Experts of a small language model: 46.3M parameters, 4 picks a token.
Below are experts of layer 3 (counted from 0) of a mixture-of-experts language model. Rows are named router (the router's row for the expert), down (a neuron's output weights, with its number) and show model dimensions 96-191. Each number is 128 + 32 x the weight over its row's rms, rounded and kept within 0 to 255. Numbers have three digits each.
After each expert's rows: "comes before" lists some tokens at least twice as common just after its tokens as in all text. This comes from a sample of Wikipedia text that the model never trained on. Tokens count by the router's weight.

# expert 50
router:132098151132120118050178180168074111139146111101118102092126159127142101199118080134148176145222107141130127142125059096108130098128129154043166151194104112092108120110111061157139109139124174125165120116127133146119169090096121116127123106153140131173155084112137163087123124144129091130
down0:163150218125112101174167106125152114093168133109186079109118094201090158112103115105113074077141133095199175150157084092126106115136123123101113153137158140115132181089147091142062136124131137137144074105150140075081127095067111120139184126134130110059135160119133189104097094099194141152
down1:125130144179120157154068151044074154125092218153119091124139122119129118095160163099114170107149121146083126078064100140176178218161074126117133114141108142199138110111117147106164141148128126150163146117103116080143052133087100158094108086121235098146156165137081120143108115102132094120
down2:112123141136052075097150145187141124142135117144156086117147088125067162222167120139153156095103125088161128094111120163139113139089098133131142184106176094125126159123115029097142154170131095136182113133110086154110156128104100122108077088081139172116147180121103106078167125097139157139
down3:077120139118131070173114223090077144129103112093099152112148107168141138107073128150149136139087161157135150194108118130076127096142084134133131109183141091117124104118101064144149126084130133123119185122124163138098170125145158121067140123116124120127096232125155104121140130051103154137
down4:121136105089137116164191159135094186116108087071156113114081143099151138095128138103124153082112085133147091128097152124148151109111095136204101107124099083150121089113164105143135134091126165154157121104107103132120117113129110105066167148162167126127126132163068188145136187187167149125
down5:096087104087141100133185133125175113119130142055141166132143160130112084122063147137118196060148110107129169126191172156068112140147114167154142115140140093131157125172122064134182036114129072136171079150166142109063199123130138129163144154110123122092093094203135130185123107170126108139
down6:109089097126133169041135135121186168188147095121117102181142107139105155187144094150063168067149096154129118125168090114165153113125179143157186112143104186099110079081176095137178150106111132115167113128135144142149149178100157122171151145085106111149129111073106077195120157110138117114
down7:137134101096145145121166071120144108109138121107129123091134156189137097179176196197153135043171156167092099126128182138118106109128128120107128057095171125135115080125144100142085147141116146148051154148150118108089186145155107089148147137116134107143131137182127149170181129152149099100
down8:116157143112131038083094047183181095104161137117105125102123097098093135129117166129112131150091117092097142120170135127174183162112129110176146131130064181091115123101173147141101152103123140158114118180140110078086095097132198103106140140089130084131131132118093172129118159134174133125
down9:087135119142147158117114125130159131143123184090133157072121136139112105059147180152147177180206144093109150165147097117098152113095137147110087114084171133118100112132167106140069201132088114161141198104147090113127140061045145100190140126124117181113144112119083142145119152111127159116
comes before: " ", " •", " Country", " Born", " Coordinates", " Genus"

# expert 8
router:122107124146130175127167152114107176147078132105119187105119116089095105157109113095152115176154118070149183124120111166128140148140121090205146138078158053097125128146152106131143036101114159105075135117146180151128120157129135130137134169128139169107157036118113121106176104045129095189
down0:139165116140108182120124131139129178069157144129123112096187118157117164116140192064126104072108149188157078098123094102127133229120089089094158118170113187162158161089103083130154106181145171146084080093161106132096112115116147071102121188156129118133145137138153121140119194107084089096
down1:147098139110126140138120168181175115162108121153143179154106150115102127149081137073111141173169122085112082151184094149223102149139152130147136177137106068152130151099088106145238123083068107134125156092144166131177122100089184159203155173142119111121159100129159166120122165113146129134
down2:141138092187151129142133133189124090207141122068141155114126122078137086120144114070148165105085052095119172155141167142094135083172108151196108095083166105086062133113197191100149162088146156083156159132132113123154068078174153132136165055111125170117123177133118157127142117136127146107
down3:098174141091196124102142115117155130086158152122129103112152123183152095147136129110109150153163130147079132112094125076153105149048195106126123142079129147078092144122103129114145135083153103145126127142135094201119170133175097178140163071210123139063153157121086129142158092100108111129
down4:165133165149167136150134073096113147157093092171139117103105143158130096153165128086125100133146149158190149099128074137122143106098151122167093190088075105143134076098187093092091104068116159131098118122136160083087097117157077123119058169095154149140106116130120117108143053176059109123
down5:126113145094096138109157124069133097161169049092119172156131081107145146147115121191128138075130128071135102129148116150131119027164103114134159104162104128122149116063112123138160179144073042116042129147089129101202076181201084147171125146108130142153080141144137077106071085122131182171
down6:115142117118107123132126108173113141138119155129078082145172088055155099075076162116108151145109091172099134108096071087089132185109097136137170149094124124083129122125157134102190117108122115139098112154093222163152155134182148173166118185131095124143091101129136094143155104179147112124
down7:113106182118066138143157134093149137164119079129122161189165148142141096104129100105140117102153151087069153129089159144107131053137091175120147140158106144100084114154155139127092133184166161086127125142074109103117140116180120095125036077137157116138132103154086170076157137128166079133
down8:090136140191130123213096093136132066141111111089153100050087160118099182163172141097077149159103099146176158123112067105142106158136170140121112165118121160108133077148103121114132113148144066162122118107139156141180169075126178129144128126110078134141138118097135128111145078162141068104
down9:107125152109125134152166171127100102157105143130128097114075171109120139098089166167145134112113100122171080161117098144073117052127095126142115175096203098091155155140179162099143121124159117141134098105094090095168115092146154116193092082066156154116148149092133149117167140122152142118
comes before: " and", " ", " which", " but", " the", " he"

# expert 34
router:133144109131127171187072126106099106125147123116122134242123141131177163171120228129119126112137106152078113146148085140120119163115148072106041107089159072134108111132133151105131122146126131072093121097074117111085125147090142108098116153105020129156115132147124156170164132178118127107
down0:129146190125141099132149184129166117043118102081128144139102096086092132158112195096123158022127087105061107101120188089095154160089134141134142111103130206188118137183146140106131111091100117117117201122097124163157069192105112154210149157150104110145159116106127185136088104118131125165
down1:094108155124148131080130122103139181142132068088173154136133185141140138137134118155124138053195085105139162189119090112151132137112121118159160131170101070178107158137131078130119115213119094142114069155191092093127054116090125089119149138139088144112125131171146145192159196119125179054
down2:130087144158125139140111146132112121159189128169126114085119124119164130140113141118152160095178072088165105147095102134126180106169095157095108121126103132130147146133128142156113185097140135152041147112063122160109166179094136124189145128111180156108049135127138120154140078108099127139
down3:168099176147177109175163161148153176118156083099132148068123111132072072136121159139104133089124113157142118143169130106156097146129069149117131162110178118037109107104135120143113137064115131055135155094166122124154114066206146060153149141138148116106113214127090136092092117089082158174
down4:210159154127153143081075106103166154139115129137141131159101133116094129156136122100071085098127132063127103101150117180170152112144104079169137189095119121112126137090140114134145101126191155083144109125119109118140070190107097187127118135126140120123090134148056119122187148140123170203
down5:090096111109116189091154137126101100098136170155151073119115146136181135117133124186121139145126139122085139114145078149056129191146148109169167067117067150159141147112081150142122152174096049140128118127155167146108198142167085102045147123144136111087173066080118087145148103125085194139
down6:132120140171173097158150120115086136099130073122151116136171120124164046124160124094101060122081083167188149083089148131113159122147111120144079174139150166200120101150183173072125091145135126143134078157120134157162138124121190147089128149101182166205086087123096117130190120120115128139
down7:129197182148155108111147141124158145144116209199132150127134129116160150097165126166095153123116136154151154140101157093161145152150163153105041072145159129099116125096138118156193186106099130101118107135206123088115165152140154086163148126118088109078119150119140194132122129092136098148
down8:123148091124110129096143149099124183143141136092128134146138175140107107178199160125146059109085101129045180127186082169066088105099153118113163137129131120150137155094159111128128180098157105152127115109118172138166092060171141081124140112098099194139183123115145134126126081145197125133
down9:184095111169106096115124128096100105139186122146102141123129089102129121109125068110125062145095171226180133135114145152111108146144157127200119126104146115176134201051156152177105160133113157137153115113208094147126145172122087148057134106141083164163098126102154122130174138140159135191
comes before: " of", ",", " in", ".", " (", " and"

# expert 3
router:143125133110039107183094103085097134150136122114114109142159119138094104218187183137146146112116130138099130062129119158146126130117121134157097064134141142123111121109132137119122231146122114114113121152157092158115202137051157127116118138092043145139132132112145139110157167058152105062
down0:188144141134161101121097153140021145156118101080156122095162211129123134095190114138121126083155145110105132167109123143115122113114104123109129083129148119168100130145105114155147134135111154144142118068106080127186080162111155130116149097112169102108113181154077186158113130133093108149
down1:121136131136107134159106165125176131170150097145083162167096108080047097124161118086118110093120134145111145174128181140164138128163141103147134141155105127106079131134173143142145131102145132155136127143136140118109143059183169137073184207086190106195131168127121151141157118104164136111
down2:158068147102157117154123108134129134099121100198122155138201107131081081201210096082100156106154082156104132126126172145124093143088147088162041137116099119171138075121138139196160124135102179131109080108185129137123149117138177117066124139121072125138119122083118160101123180107150165109
down3:152144197093133097157107073118082161128107176141131111167119123098088098117171052130142106086139149106160033093133157097139158099182126147142167174152124151138099172089159134092107157094139137129126121160115107100141085206103144160182145099107190170126120097135139115101151150077122094140
down4:126165144172182100078137082125130111110133103123173110138079101185121141157207191099068157131129183198135076114096095062112124131129112132150100166145076107175132130204100095131146136083081146114133108142143119111079122154142101091086142153153098108085113136181179188117143122126065181140
down5:106176139162172158110132134095153103087188133147110124107107159119102119061086171216186108122162167118122182118120173045120188124151108118170106136112130130137152155201131142138165088139130168158139059165163085114136126097202070152115160148135086066123160112178133126142133089179103172169
down6:166107160095122130099096081128080107118061113108177063119087089123140109121162068035151183116103099105151154129118128190128147087154099129121133154142149151136120145148172103125158154144040107153171171149129161121155166109093130108143125151115146139146100085128121115112112101095179122112
down7:110175177110065115075190118140150112176141106099187153143163137160119141113128109188127083183132107130121120090116112125155100139111135091120116154170169093090077171113152153125133133159108122126123108084086146148156091093175130110134140117092076110156138146120138083075098142078136175071
down8:091102114125116128153138136064118144169142113122121130180138157104140162172109171128087130146154156101096070131163077170095069141152113110130179100095105151123132155109101139131109168127168127076162139176124164176099108090165162083143124081145104129093149174127111144177141090212160106111
down9:087094158180104149158092156165138112170094142131138167113109075196125125106160163144125133110140144148138148106132089115176097129142107093153086129121110119152101159110165172172122087138146050153167127114108070143142173117099167083165105123161028139096114145099132119157104157125154150110
comes before: " of", " as", " in", " to", " than", ".\n\n"

# expert 86
router:137108164129130210177056124140101069132119132118120060235132145043110176157119126089133135075128097178105145137119075153140054138128096128136112087124149045114110147093142185141133176133122057104106124164148129154173100144165137131108105058094162134090147059139121126196157094117139093101
down0:117171088087149151144063106154139116139148127149155092148118050120119136089175126106118141111172135126098157136145163116166171216065084151099171040145146115176077121147159184179094116109163162157137086094127124133150138159153133116143183143142109114133089081080136137150070127059154105087
down1:086178119155160046119117140106070119127110111143077152157052093146141116148104152139118145120122129125109144167085233142088168188105120123098086119151098136122102111109102162148155150186069077154130133122129084136147128152131205140058173147129169149133167185078146135162146153117131115115
down2:098157140155125159080123081155180101112149145174090087157066165140163112178130056155094162119087099109104085120148172231115142112163091187184195149124198105190093110139150118096087167144122160117080127089145105111151144101136130107151151105097145078148124124151116155123166122154115165176
down3:119081092145203116140169147086135179107184131090085120090145123103112025166126121125123121130174171075140147128098145139094128145032130125175161121121072206144154143105102120145105088076106136133097110089176117177161151215157142116174162102178116152086139142122147115103100093086132111158
down4:114167164110110137112162089138142148123091167114166112096119134191186088149166096082070109127156165115146119093138167165125207098104145140156148082172089135096102090128138067165123129068153206119138131205098146055145128146107093143094138160166055131123100142149162097104111108162093213128
down5:063117138114075124083133127138088139102157107121145142120167120165174149131048148158144159115128057078129117146142119128148147129173138156146145135132203136225152125150116152093168143165141103176102084126138073154148144141118111147100129174088170141113155133142148142179092109143118198163
down6:096123109149121108107078122094128134135079169137081120130113131132114034108134076051062084140097114133129128141154039067168097073141171127116163139126115140123164159123131133129186169148094096109111126166145169122111101138211161111096125054111125099138109097121070137213168146117137051087
down7:112121177111160233083148105077130139123173110096113161135194190099130178127161147130177160111175104098130121169161087168122141100105095058102142191137156113092178152118105077154105112145166097106133111100154094157132174154106112134208083108143046064152060183143186157120131171116127107166
down8:143113118053148081081130185096127164109131080191196096108076102159137146079130103133092123161111177131127123159180152148120159109101105058140088125144072093139096146123153104135187107132142110107173111133131117095166137128105161112170157111212112113192170154104129141171084109175148146116
down9:092157119113145112185115160160143095171110152148104093169132121141083136120185116098090180133091184132144147130069112133135057104129135122122162142128106137057157109106157127123095084134127091050138110054093124125097112129168094143128109157106079102147187117124122143139119215118181123109
comes before: " of", ",", " and", ".", "ed", " in"

# expert 1
router:129096168130061219112104109114154110132130133137143149104123125140103159059151117200131129100070109208143083176137129161128022112122112130057113150132137105112130143155132144123135169133140133109090124045071047136158152154141126099153135156119126121095139100120134124133131133129111143179
down0:112108132109155123159158202134160138156106162101122135128145123164071122079106052075128140085125133068096076110071180135156073119133086100166122091088137151091171199086143171100124125133153145075141078084149125148133157129123151076167101147165135102153156130100138166094165116125142121158
down1:124153099165138159124057152095181111128145139130179112134115158151142073118172105168171064104119140103160112156108096089181178133076155175058079134139100158171109187127166125118147165113169167172113101171165134115147099093107169150197111164130116091115129135097108156062140099097144117136
down2:129126149121131115142098137155147092139125133056118128098091083114087122179143162174152183168098093150105109195122089138126073079125094141092100171085067145186121091127123123177120114089146122092155108117161164126126156091158126088137160121119085194189134146187124073125123128118117123105
down3:112103103171123120208078118135176139132132121063139146137144080135144099173084085081113107085159147127142141106090083144150099118131139151109130101124079140085109063149083158083088149113125130124172135135163151150103114114180104138108170103128139144134099120127070109151155092060088162117
down4:176098117196196092107081164158087100165100143150134161105125113064138090143099129131159171082125117138121131151118058136151095093208105107128158098060149151149115123149189113078091080182116138107083064121113112151108098156147150100126167180082160191129141162216109130139135114128138131085
down5:085149162111163144121158145153135092080186115098081155176152116107106169091179150179136142118180139137132210161162156109053111086114149100151155086121142111122142117092143164150114196142110038096114132120207138093144186079173105118125091092132151107086123138091122129079129139095145152099
down6:046076094101177168145136127060138132172141167093112168085159049196151117124137170122094110148141175185082134151111168146073154141158128087152128095137149141143161131112096100104102083145111126098151118090113162129086137154118098112133151086163143103106104171147118186140080132197085114120
down7:122136154122203147123162047116094109126095226118138179130090143163123103123133090129159108074123151109137141135119136132152174157108153102149143094095156098128109094146111114108153086115097108169110137117144176150095166190126095093158144130141086180126172126093142094130125117137172125163
down8:116105140105099032113185111169177139136115144129091091129129131138171138106096140133124121102128148091147179115123126105076129156106075099178082165096108105076124223177099135069114108103110114121123078152143116158123180168099195159131130166108109192120074135163090124124141129185197139125
down9:153100141102073131158107142187131148134104140103148125141125159116145161065138193094141097096102151137163080127126165108140107136084146161126165180076112096158138144099165139166128124084114158130077093129100105064072126134136103141085209130132159079080126101069140116153130121121114125188
comes before: " ", "0", " —", " \"", " —;", "^{"

# expert 64
router:061118158137075142130108144077137087160112135129118132134178149064181170160086166126159220073133115111044131188131150136122106143141135127155117128057138103089127128132130165114119145047111128141037144069105083047103148131153140112134123159082037104143137119151124106117109135092107109089
down0:084158097144066112152065127165129113131129103132145122135066165146105183126149156078110104072118134095146182129103098118152150119101102210053191119201119200091056150158088086115129144164148099127178143118139127162116115105188106063162149120114150107132131132094136110086161159136143162099
down1:104136162113122165141152127170145141112158122110092149125153111165061136136162163153136111170136102105087101122080110126154161101150104111150104145122096161093018108119161073109160089186094145085139125113085138118123133103158143161130087167116187070181189174148134098172063159124141112105
down2:182129174077098139153161089116095164092109147161179164077119107138152186170123145087120150142143133175103081159097175131166130111162093157154114095136104114088141088081107116144123100146120163078120126101111161084166147127195163087154154132092089129118178111133107134194196152131108151168
down3:187198142166144155100121104155121110108145154139146146074125144151085189161150118138158102091155185135163143093082125080187179165089129138167113155084134125172140106117149070141133138110114163162155116137133121092106103156141155087106151131123205147159088132145135111087149123116103124087
down4:143074120145145142132180118115092154096128103064171093105103134158135079128164083117132131131164134112131092101112102178107162145101121104177100132107091135110157206117145130167082116075108163096174076138150167157147129089171053107093126211182124125100125106155154093100161065145115180159
down5:115098092130134133081129154117130137164164127109169083158144092104124146134179139131135107080138189138086116170100129164097116147104131115117195110145104128173137086129097101059104086143102133088096134134132104163105160166131173127149094120143138162073165134163085170131159112175157165144
down6:115105139122177122111139140164167140103146196139078085161167093097095110110126121113077146122160103164212116160168077144134156157151067113071185100143051168134164105121091157126145082136108134197121126146132122187125170089094137120136148130152101171160128130156165164129127081158147103133
down7:062100106107092174133099132067087142106203173159125162142188162168106175133144133076154225146129149131118147097141162105136071162155110132128122044145141097129151185120113135171152075111153132162166110121121120120181135128119113115111079141125093179072059173116149090126143046115098113091
down8:153172124072126070067164150171060119112162115168074115122182191089171077148125059149133142137137141062141136125124198138099119088124118099158097143073098069133069101097097135117069106124144172163173147139172110098157172139122109135127107135164103141165105146178148115080130113124168133143
down9:098088170128132128142147136133180045136064107109154154191090077162121102122152141156136159129124185160121106101154165097111166167078144134075138157136161124087131138128146167191133114111174114113113160074127156108090121160119082126166106103117115178166145141147119167132170156101157226166
comes before: " of", ",", ".", " in", " to", " and"

# expert 26
router:164130156143119123117106131078138114131138144102105174206128123083089160149150063151104163037104123145181173179128090187127100123135133098116124142116130105105116150123126029105135149185120113118112129176139048142104150131155108149142123171174118180125108166082071150121151147154149149086
down0:143145091158055173128151165160162163131158128183149114130088067183175099155147190088139080090142066143117080111139150094147089120067066136117150101165125149139170103183120105098109100142115154147114116123163122121112161158199065110067136146114120085118076079162175182144120190136114177125
down1:146133085115115119130113186132133115078136081121177141103126133130124149175096103146127143098156068148160108112090185101168130131113132093104102084079075070097097146087097112120207158146100089148131142144161082095124114156109214098116168143135176087179125103112205130184159187162090091163
down2:154132151041206114161087124193108119124126157115091057124107097153136096154156143174163154093114128184153158090084117116078161065162098108142156156150096126163175187130089140091149165137102174149144115118140148141083190204135189112101109153096175141115110110139114129144138141149079111073
down3:163124148151137159124196106123120139136143122129082145175091138113116166096082112122114151124103213131171124105083134119075104154124097083128090121076116102119119131129098093097174158118131145101145103187104075136137103172141102131171158133112107091099140104141117128136139063160080160096
down4:142182121121123092120188133095170178113144164177091123131123166200144157118139174114161106128173066143110105071145171125126135129068155153127175127078114103120142132131149177143075114132086154145132108105096102084089126120109147040111163104179176142119134135135157172083145120161078144182
down5:076158180086148181131173076046144180108159183139087153153147175138113091176134122136133089105137153127110075128098175138146094105128138126161140133115116106106095133163117085112111129116147128084111083166138125155127152153177101125118155116157182112120159184137113158141173109183090155118
down6:067137087178132107130101104135165132158181129177119116155131151132114159169115097116110181138157107076144134128123196107127120114140187087115099153090111058096116143070167108131147063184131091105168132175107080123147091146176176127173168097172149091148142090091155097175115160168159153149
down7:076175111093076180171189074091085116133194086083096130118147110135094189157095136120099109091140091112126129091169141109167126130091146133113098068147104116159102170063124125179067203156130122199118129122094128139157129098113086135177122136164150145162098177114126145116106068088133135145
down8:131114099158118115100136177129156133117119130176129109149117173185141156165083122078123104155170091104123148113130094104115165180083101161152113116169140135129141110128105107153140075134195114103054188137099089064101160053178128129170131115148095110110124123113142156098109116159152099143
down9:107074108120175143140114148198114075124090174086242145152155106159100079132153134126152174091141171138099107117091105152108163142123131123109114129167175101111132135044134127117127169127087067051130143118153152152084114157137124114173159127145129144121114098134126123136061119148163125163
comes before: " of", " in", " to", " on", " for", " with"

# expert 78
router:146133099100088179126144141096082127114142115096165151084138164169048088220132113169122119092164134170158171154117079143157105133125102113061110115066171203128130155193123103122140109120138054144192133102124053150131157088083139132141119027151131106137125146066111161121155135069148130088
down0:118172122118136091136106159103105168118155156199159150174160040098136124151168144131121140100116154047100088174111094110140147147146120100060192125112151131146105082108067143125098102186123072113052069135158088122090159162117151101164149161134096149124170164152150177117110124166161150144
down1:145136119171117163113100167108154115129078149148087163159091123114144158099133142150122176135144146140121098194155108204103127121116106159132113124116101058155070172106185163149209080171118051105102090074077133176072130114148184111129138091101129146119193129154176164142135181130125075130
down2:174113145078089151192118171118083095078135127092169092071056102154076093129112116112124159152118155174108158162176100166133096094131128165153043166123145093216054137101162171125153099111041133129152088132089148169085071116137169109096096102114161162129121146148112118168119125177170147101
down3:100127130101138098080125159152126119116078094135164134159106099201143096175170107115141162102132159138114145138183048134100066101126113117149116179129132097117136161154118117075182189157143152135070108085144132046140112115160131129133141165104099100112163103140160116147212141152087094083
down4:142144132141107137112173117122138145124095110132083164100146148137136139139096096101139117097102167116142088099094123115141189188153164178095085158105068240170159115153142127136115068134129139182131100110144127164136102150164115126168131095185107124140180147176150116080035110123099101064
down5:109162129074157141117157136136182164117080181106110095140145105109116077105132088126148211154104077102098112102107125085099163107111098177165158055155140151112200112157121076157094123081153134154097129159206147121097119184113091111140194133148129066153109101172155118120133079180100081099
down6:154194123152100149155146093121123207164151137147093203137165145110174102113098145147127105120166123147159079135105115169173132122139095151117147092129140071134104066138173151154125095141140155070096138142097171125130174124136142118142119120052135134150143198133149140126113160148171079062
down7:095115130148216164125135135070136090179188148093170160193161193167140111129101156127129107143177166139126159087154143128121114184125110103155125129164125105095138144097070160152109150072168131158107120145140153086139161135122137119113074094131094121116105094113142118133145154095121166162
down8:167140052141069139152125101160180140078098096199154063117088162137139087088120075102139145135109115123131137139106136140147132164155138099117179212155099098157114070123104092123144115135168130150149132179115164111132029141110170159110098139096121101112131141144076166087142054129097142094
down9:103106156132132067140052093135146109154161101118134183098151092129129118128196149096159160116125092137074154146186132110111128100144112142148195187147152127209066164086143149102117111111110145132065107149143141141109145123126103162178122163057110166162133177043129080146130181001121154143
comes before: " was", " is", " he", " were", " had", " the"

# expert 67
router:128134172153103129112122119125104109145110126074136138143094115092109193118117154255108158114140106077085167103132120147145084136130133148176058088078158139126130148133149128096130115102142093093162120165115156073116165164084120157151105136121083122117155118116089185055149152086124112073
down0:128176143101147116137106108136127150151165106137193133091174131105137145154106105137121109117076132127144121132087103115178147145098073149077126117208171121075150185136097120155086119179069145123105107126094152110091116101121158136102123139088133083119068112125166129094131075121165102110
down1:190110071102132091120129131106182144124063123146111199086183120136142135122084148131123117075121172089160101131083111166121026131153102122155091145092115150139133173106173144101151121135153137156145138205143159140118138153069171106148148103143105128128180097094133147208100119205086081079
down2:212116112105072118104094198100111075091118152136120115118148099075155134110113109120091125147117110097168065156144122182157058081117093122152136162116149161118172158089151159174111169227147139087177079124171120155189103113148130142167166137099160124129141134087101134147135090166149141083
down3:142112201134076137205099122162197177152097159173136096084137141120121079169104098137079092116133169068149143082094127143121124132188165097137133152164130108116065088119159165074142183149135094149068130131153099137157109087161162153213113129099158090125153122136203145118133112141169109066
down4:119112156137149146117126126173096127140151160165159179061060096126121146144160093108091130090165120142135117087141077069170166150181181101124116152152106133132159103100155135170131129123094089096106110144245160097101108153094127107156174074117112099080108180104123178083153135114110127199
down5:118158114081098179113089069145109129164158167110135109070207138137121111117130101129095149105135133109132116111146131126143152114121135162202127101072131059163175111154097099111160028097141178148147122112144163203179141156154111074176102093177214148096094144148091130137152142156099139142
down6:056157155064179172166107107124108152138125150105098117154170132128088064142164141155092102131108106141170113129069079176085147110140142130216158184159118139146060113053175160145143157125156109136182073153084147132183121117134201104114158123139096073085137102118151159139221144135140102134
down7:153149169069107154141158122139128122148168096069095102140141100071140125134159088181160127129172131131107139115123122060136105108105146154134097183153073145129104108182161167153079179101145137146148085152131139111154126095122062102155146081219109099142113158112099133083107157080109122100
down8:069158157099053138137131097122162116084161156107155102168198128221149186094113133209061077125156092157143116117083097142114088173132121172124109075181118182108114139114139106131125134181189090130185148129132101127120136057098105146116173099081066085128118128094170160176113167136139134145
down9:114149164111087142096217098089087150139132101104147162131115123140125147143155105131179186064078172089138146146117185149119118127119070117106116153132098176093153174153181116129094065145105068157126176113185127190173116145106140104144083136108142138165155147156097201093121126129161157166
comes before: " of", ",", " in", " was", ".", ".\n\n"

# expert 82
router:146111156141129114128147141192036068135106128114132082172142145124090123146113117124116142123115106140116167155139136081132116124144134133111116107143116155133135116130188018134134106082128155097121128013111110172135202126117129129122120181133066156140143052135131117142164132140168104129
down0:153124105102172113109113093163097145151069097137126045170153117115149141122140169107200170156112093092077162082111095155149135175085094101121127097110144113136084121178098188100169189142141132120087083138115133111065202163176169163076098117121082125164170147164122162160100140072137097149
down1:092104078115115158156148114093165148162140106139120115169121117151121144152126136091118120154145105144174172132094147132204123147074126051115149162170074112160121126144087089132123152194113175157184009176132179200132146113105173132182147123149144095151122132046145075175114135129152087121
down2:141099092078160103102130135126155097165170132095169123115181140129134123174113095169069091121143048111113148128103098190111085099171124114189095087177102107147097148069144128104174142147105122194212095124199181086171109139148130127112143104094053143130188114054194120142127114134176173166
down3:169141159165175203108136115212135143150089116141113170160130110126100109136145131132165089112136158210144154131087134110145159102159156168117139171142164132131153101112103087117138128080105118105224136122106086168118134093118144171127134140144175197091091123215131128129103159154105111076
down4:179091096142154072074166090114133137061164163151123068081126118133096127185130142067048104072142120156155134140175154108176132133132140147175151160144088125115167105111126117069151108124087148138115122095165170121117119137131066113121130165157142163173109125119140171078135147113114125103
down5:161131129133146139167124149118129151134110096166152161131172097133104090140150126119166137078176174177174157143192158089099127120192118115187142100227081186114126127179116121118138139145175141162039081202139141146090122088100131123128156146045097129111117104150099082072172123082117082117
down6:111120134066149142135158123073111185167162138124169105104247087069110138135138175142112129148098109089129125128183113196186176148075147123127121125130117150150144131126121154159137121134181083156085084126135117118152142163185097120109149114131096099103118182099126140184142143072129103105
down7:109092121089151149124148163126116154136130137112139157126179056128079086122114127128163116067197178150177137158142153097133104136081108135110211090127130161120076157177084074092124151175158138128148117124060153169114162168110071101109104127117146079111137129119175141066124146076112154202
down8:143165143153077133198073089184156088147124146140179135143144174126152104176119174037168146160085143175147135151099074131135142133139145096141100150131126137134158130097158180127131100123137140118113098138149134147176088158079123099174141097089090160101153110189149073153184083142129119146
down9:117141142126128106138130185131071123149184112086127088168109162049171147104106154086101135093079088125111081142079103124077156140117136136174114154081182030114145128136097171059109133119146082107127134143126155145112050119123069079123174114066101193119143100081119136123196152143113203113
comes before: " ", " Green", " —;", " and", " W", " ;"

# expert 74
router:094114168134117127077120151168083073105123110143122118120179121151112035215134094190121110096116142131087117128155114081151150147125124126119060116182142131079107130148125081134134072108146175097079107154204081096158121106060125117175168152182106122136137065132096153136114121079160120149
down0:093150132112144140183190101109121095092139135066145137085119158161162103108114094079104189084095070096162161145146156078170100173035129142097073138147132167130073136169121152154163119163086128154181103135146117110174132078102125075065144111084098078117181129130136183159080119144121166115
down1:143149186129077113167115167122113181160142159087162116152164175133075118107109171139123113104103117147201133130122055187137126120104144124089107139132138150140132150155124126182166129146093189135104056125143093132146104115089159135143174126088122138136152116095142129117147144071201115100
down2:131121123099075118203090143118115152159098171150082127131096131139092137071105148106128106214158086161149109109100132174063127147114079141132145111127102171109103160167049164093082188144110058125122136134163107156071109140153190088158135095180127132167141122120169122089066109092076083186
down3:132099135121172167107149104148136097094150170074132098121146101094125135100095118106169111167123118151156086079179116048150128098078170179149172134112120092177113133107138102141154036100152133044119116138132141145184100118200103099193168109121167120150122125135141095138125145084144174083
down4:136139174091111139114135083121111121153120104121180132141058150103110173170165133111096168112147112129104130123100105137146143133122187119140140207116114124136199170164157126122098086109083094102112139084134136123164071142108098135177090142123129026141106128139105162036114128183073207151
down5:092103081150126107141188101128109103060135065161150226111079050163091087086138153122124140104147084091092086158146144090106087134114096120174120167148119149170109141099106130153106135161100112131144070137163092187157140146100086122097145120156162127082124160126087135092171130151187102149
down6:105121080099130101136160112185141098126216164165131135115127128101125118083097153124129119181041140109093144134099167098162136135092173123167189090133103142122146089110153116124112151118135057115089072144147100171120135138075117138127097142062087105096129129117097191124165144095105124145
down7:145194156073117198088166112110144156115108122132134189087175075135090128142133103155152117109151087091158136165138128124165123147142070089156139077129188178131115136114168145152149124146101150162140139109167125152110119199102120147119104114056075190143142129091151074173120149044092083111
down8:159130082137161150133097135100092177164115102145041101083180101105138101126163160099066153193137135132139090142168136142116121159118155113117168115127087183151150093161119105147098198123162110104154073172103121106173086138178198150157130169110142143103099159125141138139144140098167103082
down9:079146098105139092082145147154089165164095148129136122123086147152107157081135114105126135184049084142095126086098161127168127082147140177132122101098153163078158129144173118146073179174211176132179164099122094140219119117133122116076179100134129127120074119114086158108120107108149177125
comes before: " a", " the", " an", " not", " also", " well"